From a checkpoint of a small mixture-of-experts model trained on Wikipedia: 8 layers, 100M parameters.
Below are experts of layer 2 (counted from 0) of a mixture-of-experts language model. Rows are named router (the router's row for the expert), up (a neuron's input weights, with its number) and show model dimensions 256-383. Each number is 500 + 50 x the weight over its row's rms, rounded and kept within 0 to 999. Numbers have three digits each.
After each expert's rows: "gets" lists some tokens that make up at least twice as much of what it gets as of all text. This comes from a sample of Wikipedia text that the model never trained on. Tokens count by the router's weight.

# expert 4
router:547443532508438491505463507535490470470555538531398509477495512516457377518584475490511549513549591491485473431487514558509580511533522490478467495569502472522455470409480555512544424485583445456596442447450528453629475427549525497458574446533412491455500502475499548411499478583543500487523541463530496483486525498476509524508598499525531396556543534571380508553621435500532562514493
up9:486459508478506492442539461473423397513568388496465460510476484565519494440440515623481531558487446518616498466502480446473496565442505447620587541510534475466578460472443568565546566527451529446547534441475558496519483523493517512383505527453426529564485569507444536512438508573458542471537471457540539454479536581568444511440488515509460434486547486635452501474496419457457494525586
up10:467394465415600557536457545440522497468537527556479472526464467470408514480460504374513551383567487500518506522473403479431474502432513483483527510447406520386451516486510512458481489523518498525518433534440538558509451576507522476615485618475533509435535576569544457476480508513498634425543605529456513504433473560517532559515549444496539541549509412579478470451563555522430559562483
up11:453482468529614550512502477441475453550509564436486542604513500462414517530469484556464526605462490479541534417434513514509594599441480547471401537431516576459498512480574521490375476582456426413487482565546556537493433586504457576452415532480489426530504524578444453523564466469484520485421503515594468499527473461550492556411470464429473508518476491519480526503455506567460580453493
gets: "in", "an", "i", "a", "en", "c"

# expert 5
router:401486511509384533486564618480454526487446539539481527518438513450521641496510409482489593439458444546473537450475494438536446587507414445455523590549446480457545556531436551475558481477510465514511548520584475598490528508492571523495381549476503527538472547440493452369534426528471522465481604488481448509493581559403500612525500494518446533492491464454565446496491542432446414507476
up2:472501595427577488499532524483507510488461446408474450468504468553447500515479525478522548582452492464555404492531550542568487495523508557487526520510471535580520524496491533502548541491516502370447525482530502534472508450411579516588492494435519381631502573465383420468563510483511501508463498543489516526584513444534421481502508512509458430540517507576523543425466482542530485544499
up3:515505492617554484515542520525397470485519450531559450561451406473485494548479493492519407420626501493542465436440481621552521587415562492451513529525499547454540538460459489569506502465495570567444466487538564565531466521503581503507458568527499464411585435532470512555475472443626508512533462456486575443538477503492540514463525479425481548520463545458426502476509513543459496547391
up4:525552450527480504564494506443563465511487497488427522556559621554527538469465580623482466436423546525440485420528462536480539552410493577490546435554540494610529539477522458507448531461544424503483499530474508446497481526511564498504545569540529516511488532545496567488514573454517438561561379502404500450495489546588410499425515500477488549530458507458537533501539511437614554531545
gets: " that", " de", " which", " who", " known", " De"

# expert 6
router:496469494555447475467438476575444500546481455442478511513539406503484577392423481510521513468438481513482512540462508524411456444526452577619536534451532502453428477493497466487493502461506430487551564496613559470507476527526478497511523483499515484478424467437498447504491404501538453514475500554532495546521593537468518477519472504606512507444524488494611584474435523483427481506478
up8:557448567513476511517494523533477529431467441429531384510567507481435525461411397544493514510538510546531555492510515553503576496529490407313569434476544525592478446463540506415546413498573411404411543503427430565561483541491488478537480508529484549478522567455511517522439510519476548426410480546440446492475522492414587523522472498561418475621539493537556468542557468580428407562475
up9:476522535520479525489414522458550551557620514525553479520465469498511474487403426413542506434501455541474527466436374473520404516559508465436569442495482524578484469526483454504464539479592511552541530631453428435403443460509468556497457542541511546520509449544522506547548463459503453558565565357481568565454552472533562593540505452455437526508379437422541491502504502481463538508590
up10:532517466507500480543461499493548473423493495378486463466519510477473565589562499526467521594387460571557544569503487524550536446488461514532496454416542427426603544631491552608492502501453533420513502424508529472504582402507519482561521480487429452448556557437595502451487521575549548534543528512384580544533418613529449633476489503555489593418533531543420494394510503375470536423512
gets: "\n", " New", " \"", " '", "\n ", " \"M"

# expert 8
router:467509524467582577525478532568503525466574553500505410467462415507461455453467546507557603467504550513546410535545459430561511493407434504563464565423468464452515588576479405521554539497393503405514453461541460517431562479520558473540410524514483497484504469524501499482469458412518552480562597648487478495437553542499441470536510572391408447454469487529600438538496544475558457528534
up9:511530601496490480492438508450564517513489475563472556561475641523440517506510376504515572525419543507531420490481484481498529454546456410521430578441498424484510463453576552466488409382465467573517514481461528471536506479375559435479473510513598444527470487554572555513565530431385475455441544428581448446443519589436478534490531440455414510470560460510557572472535481555503361547450
up10:440508562507455447575476476413556440508465480522515552534472427464523487445470498471492540594502527556471603507495484514485515526476441434477515536517618482485551484468444481508496584520486533472459372460501475403412596434533546447516481522518572472578462562422499495515517427367486515545465416422428427481508492546533477460536441517560565469478477461548566564505455489587508596514459
up11:463558429470609517548489521514572547531497498453506576426508451544483505537428537512470518532491544446436458514471496513486589432494506556507519446597480469534477505510491542533455559587551461428529531585492554437463517381523515518485514570556541508504435480444474516540571471452583555564556529552474433542519570453483473458547496509535524538556441466444463422418610460493414424459481
gets: " the", " The", " his", " he", "The", " her"

# expert 0
router:620439464515553455419514552512493617481397509528461534481462542533529549482573457539560462454429500547557442579456414510448502504499499499554473482512501583563484542507519419483463577521360526488524512542464498470474473553487505542582446506456425564535542587478566502510490576509470414554450426527531478499590614564595521430512455454442509472562455518523503559509488545495452427441441
up9:434409445484522596540502398599405487489524467438522541452435524490484571444503536479479456528430535499532518500489502476417526468529543478482446464562512601512410541552443467414488553589550465484456477525483515504508493538581455579521496539500382505459573492504478517461486405482487563534552487447579481563465562554494640609515480497508418574558519531435444481517470529516506402475486
up10:474427502491513503533424455363536474508498504397535525608512515481472402409604525431406564493495485436428613552516496532546582466540503546426475492472510466502565504509435465540535491542521454377473518553486489472444417444438525496497424440446548538560564392520453468506440519502564473520425334511535513539517517539528565517444522440528455510490506463420499519517545549489482416530452
up11:517486423430473477456499537531530414409508514452493478497401444483537615457458521456493548517495460442525602454482504399511484507538559526470402564557447490566573500536496472438507540576504483550495588492511498463509534492441451514558541534537533432495580461562549456468545490540443473566490427536460506476566503522524415536515441470560461486444436556566462494577442479493496428496490
gets: " and", " to", " with", " on", " from", " or"

# expert 3
router:492591466419462446530520490495448560567447487552563517500406525431536517589504549548526446586563512495499455497523539491590410437473386491528522451486472515552584543517395546592508449519400510580521494423483547566330497490482504411544498573512443570453488516511472545561467475514493484444591518569418521561427505506559547560482485496583516544440454494583472564481530464526506490501426
up8:504481553475527493536488534430516469527492524499424418534550562414437560508483496421595507456467484502471500451515506501547477532515488570415550423509494448506517551390496579480552529503533478595505520396455443482466451456445431432461515550525498539507488481562490514503468565485547477545531465472481521562471482546497559539426514555586526412481494472471518491527583472535473579531438
up9:518497526580493480453501462506467498415489454575492483493509547504398506526434532556451510520516468473524427522460500477489534496596515464442455533530465521562435439516512574502454607439541588472531450429440436535549554432436489534551527555587572507548487585565518510516468585435555405423426408460405472469568605490605587576544536495538502472595499601471440485522450556435601516456540
up10:449516572581476477563434488509488526616417428453462537444467493458480446461515489392518419429553530523473466502601477371562503415519458562488520492543474536504552582529432506445602505533475388596515440526477562564383499553502447530570585462493372451465477441422557457465510426525540455446419532504421485406557527519521489479482548596541576446612556500501525442399491447495506511430468
gets: " in", " In", "In", " two", " other", " first"

# expert 15
router:515482548516488429558430479405542573577415541441507543514472477335507423486427580528529533498446437489495447518530543521425582510489453456511492520467512497483504476456454509436426486515514602468460481482459524478443518507476529434461574494506520480402438481457519468558474469515530441565465535459561551495528522498450544523456496524399547455438502467500468491436559470499485659599478
up8:491504487493521415540588410539535547450462413524531514459559576434467589470453547441500399541474473438512538511471530576564462508404545554566493553574486516494565571507458487526465486467526558471371520491464472508436507520533487549475533489493445422501431487514437537523495519553461450407437404488498492457483486499457555454500453522475554557447504550402491518447461534518463542538514
up9:497499482496390518487588441478456469510481493499488515508462489538495438508458541553433490510461546497476523469545477505564537491528503510544415593451561482490498444519485573543479520497462463569469519481498467612544522509529474592495488584488460441496606567566527516481513447563477501527574436438524501489508526525534580520496574489472499377520483453496473576474317472492464468458486
up10:509572492491532481486529463476545511477555560380576487463464493525434385520488559530457486543541521599465558529496445481478442511500528419478543386574450551505517443544438514492524467537477552470524495502491487493475499474451486481551488475486448499543419542479550535509440566519467486361414472507555462503532495532465543544560568471536504510512488517551422462496503575455530510459494
gets: "==", " ==", "===", " ", " ===", "===="

# expert 14
router:535507453476557524472503426483517391512501416483439553566566496582519492516557483505457567455511511445557541512438465493495519383526586550454607469491516422533456459428590460505519551446492528413523602500504385417474503461490463598476352537498493589433519451487457445469466506465521512494451551524470497528553502531485497528607533577472470548500562644486491467467520554513456529490497
up9:478500491443546469533463548510431414453497517538446546511515467507475489493474500553522516550440434529513476462469539421475516627496507506529432549512432497514570561475498513531509461519539372438602405449601423496496467413556437529464498444573504518512540426461564532474459597519452496558498517436514546433462501462500477547520426496391517565530511464540443489459495491520569545390419
up10:535494451503627483522502509455466523613370457500512507465404425451502472443549575445479563485437534524429527512559421546504505546510442551495499526476546481422451523432522528450483541497391511526490623386490531518553460545567521563466511464428502500509468414449484474475498497410487468521429479574542520580448488570442470552540541394587447504507517435412483430468544535544510561459503
up11:587529532534508441482532403581547503519473560537446469513505557471453463426568487523513433542435526607537426478399587539473435484473556575466573605546484407493608519449471411488543571428490518595455490459427499590456449441412517498447510466513476533487489550521481478490344540441514508400461548479543435520445438494502470539448499516522460530491406492525516475486528567479534484460526
gets: " for", "s", "is", "es", "ot", "id"

# expert 10
router:506421477455520399476514519383461510491480487491432510507502480626481544470434461485559395383506418533551499502498529438534502596485438406454626501500380493430486484531504450526434514456504526587483536467473411551465535506463464505531397500525507508529525484540502496498484603476536601470480459593499514460529474540575471468496483440557444553525501539524485538458443518521445540465385
up9:493461527638471490512463509430553435400477498486538444558538448559497513455394497558444480536448508516474477508606515503531503549503441600489454533413483514523586527575531486580536465486473449486567539511529442449544506495454531360414595451484497572516501524460507449484547500489500505391540492448574436397421491481543506511582582495476473430509428399480528543392450566428517445443542
up10:608478426578509437484484557603487566613512587463497459470457495512401523410467447493389555575557457483434489507501427489487535622484458519523557495478447434570573505606480532536475516473430472538431552472498537454476461498471486530523482582531471557410504537412459540427503480534463565574552434402502519453474559572533503470558530460453492513520459422515474534540444446540464539509496
up11:426499455563517516536494542604430511472510557650520543538483432546610485534425574541497520451526569557506528482431541407520529402542472512504419391508541458508541483464512501525567492502619512597491494550476520510547550463434497498595423552477559420465447588493569475574549484426524430426499366503560504527570479547505518514485432565359493553556504404564583553519517553608493529467482
gets: " of", " was", " by", " a", " is", " as"

# expert 2
router:477494505483515576489630456583491474487502546461484460470458411473470558405494420502491506405430493478431449510504466462498574456432502524512431519450584518507556435570550471514559567566544551519460471544539509502503554526465492449494545518497519458490500494422442476501500476587459520455525503503522401433489455507457539472526474575431440438549541491464500528613532523556556456542480
up9:495459559504484490502464487514529513576451479446602499560462425542516512523508411354486487538564466447515555541444512448546547529467508531492456542472477549501553430479501522431490549578485518419511449435453600511510530496457458509540471554501437487442542460492488509538507488468549512572510563515434444483480533522481525480496563496514462552484546555519556517527507467576538441454386
up10:553546551476518450478506525485409500515507481561469525522457631509480409514523518525506559455462474509460417581492497493499482502468610498597502584538561591507586557521548489498485467521567398480416475551529547465442481474561448540510501394457505514482555582524454597459457546473543422496537464486434409540475534439504490443535533588480560458525531568565470439431517378489558465470525
up11:534494482559407459555472482498512499515525488469460436454466493519432469478458545558413477499536438495406575477411448567484426471391483514422481576510502547457528536467488520469522532469523502477423549495453374461466497531508466502547525436544437424485530514548561565514530464503487390482495473438532511465494511442529478466481517349517457489499506505452546535514458493593540475483521
gets: " |", ":", ";", " /", " (", " (P"

# expert 7
router:550539474519577512561454503535447535517479443422540465505461468468420547410443527541569596498533551427511470535459381516569408524521494634538459521509473545529468527525610536471517464546447448527500451539556465475455541401434516490476569532512583443474467455548462458520430620529549498487482609490519506437510455436594405526530505473453495500427500491405564442469417464439466538520618
up8:537433447449549520503587459528520538515497481399533430582494488552493444405458524475541480523499476539465531479472429566502482522510554466499548466445440519536646433449427493475536386546514504517520538479485445538445408446397524611602531388542429523572433496524511464431453460483524426484454529411544541528521543431432513490480532426464590493569525509524523457474495446473532501545489
up9:516454516518478495350497510506431508455541465556473399485507519496488489590492469460464472482580464486565557554462467527484505477552417489521518510427471509466509569396502589580574372515554497502499516468481476467388482502474534449464571498488481437431443573455561504418473507460497501435462466513473373515490465516493428485410564398481484473469453382493495562509484517485523526468587
up10:408477471507452599568555507449499526495397613475518544612462435514536495464499531525581546506463512523455505515498418525559497503512563440460574503547517490510422407582419500451534385640520459421469543465465507468478492558398533510442520483468476546521517563510471482563491571422533512536508518480494547532468519478500538468516484388434550383549507514479426471541446405555442487442527
gets: "-", "|", "\n", " |", "=", " -"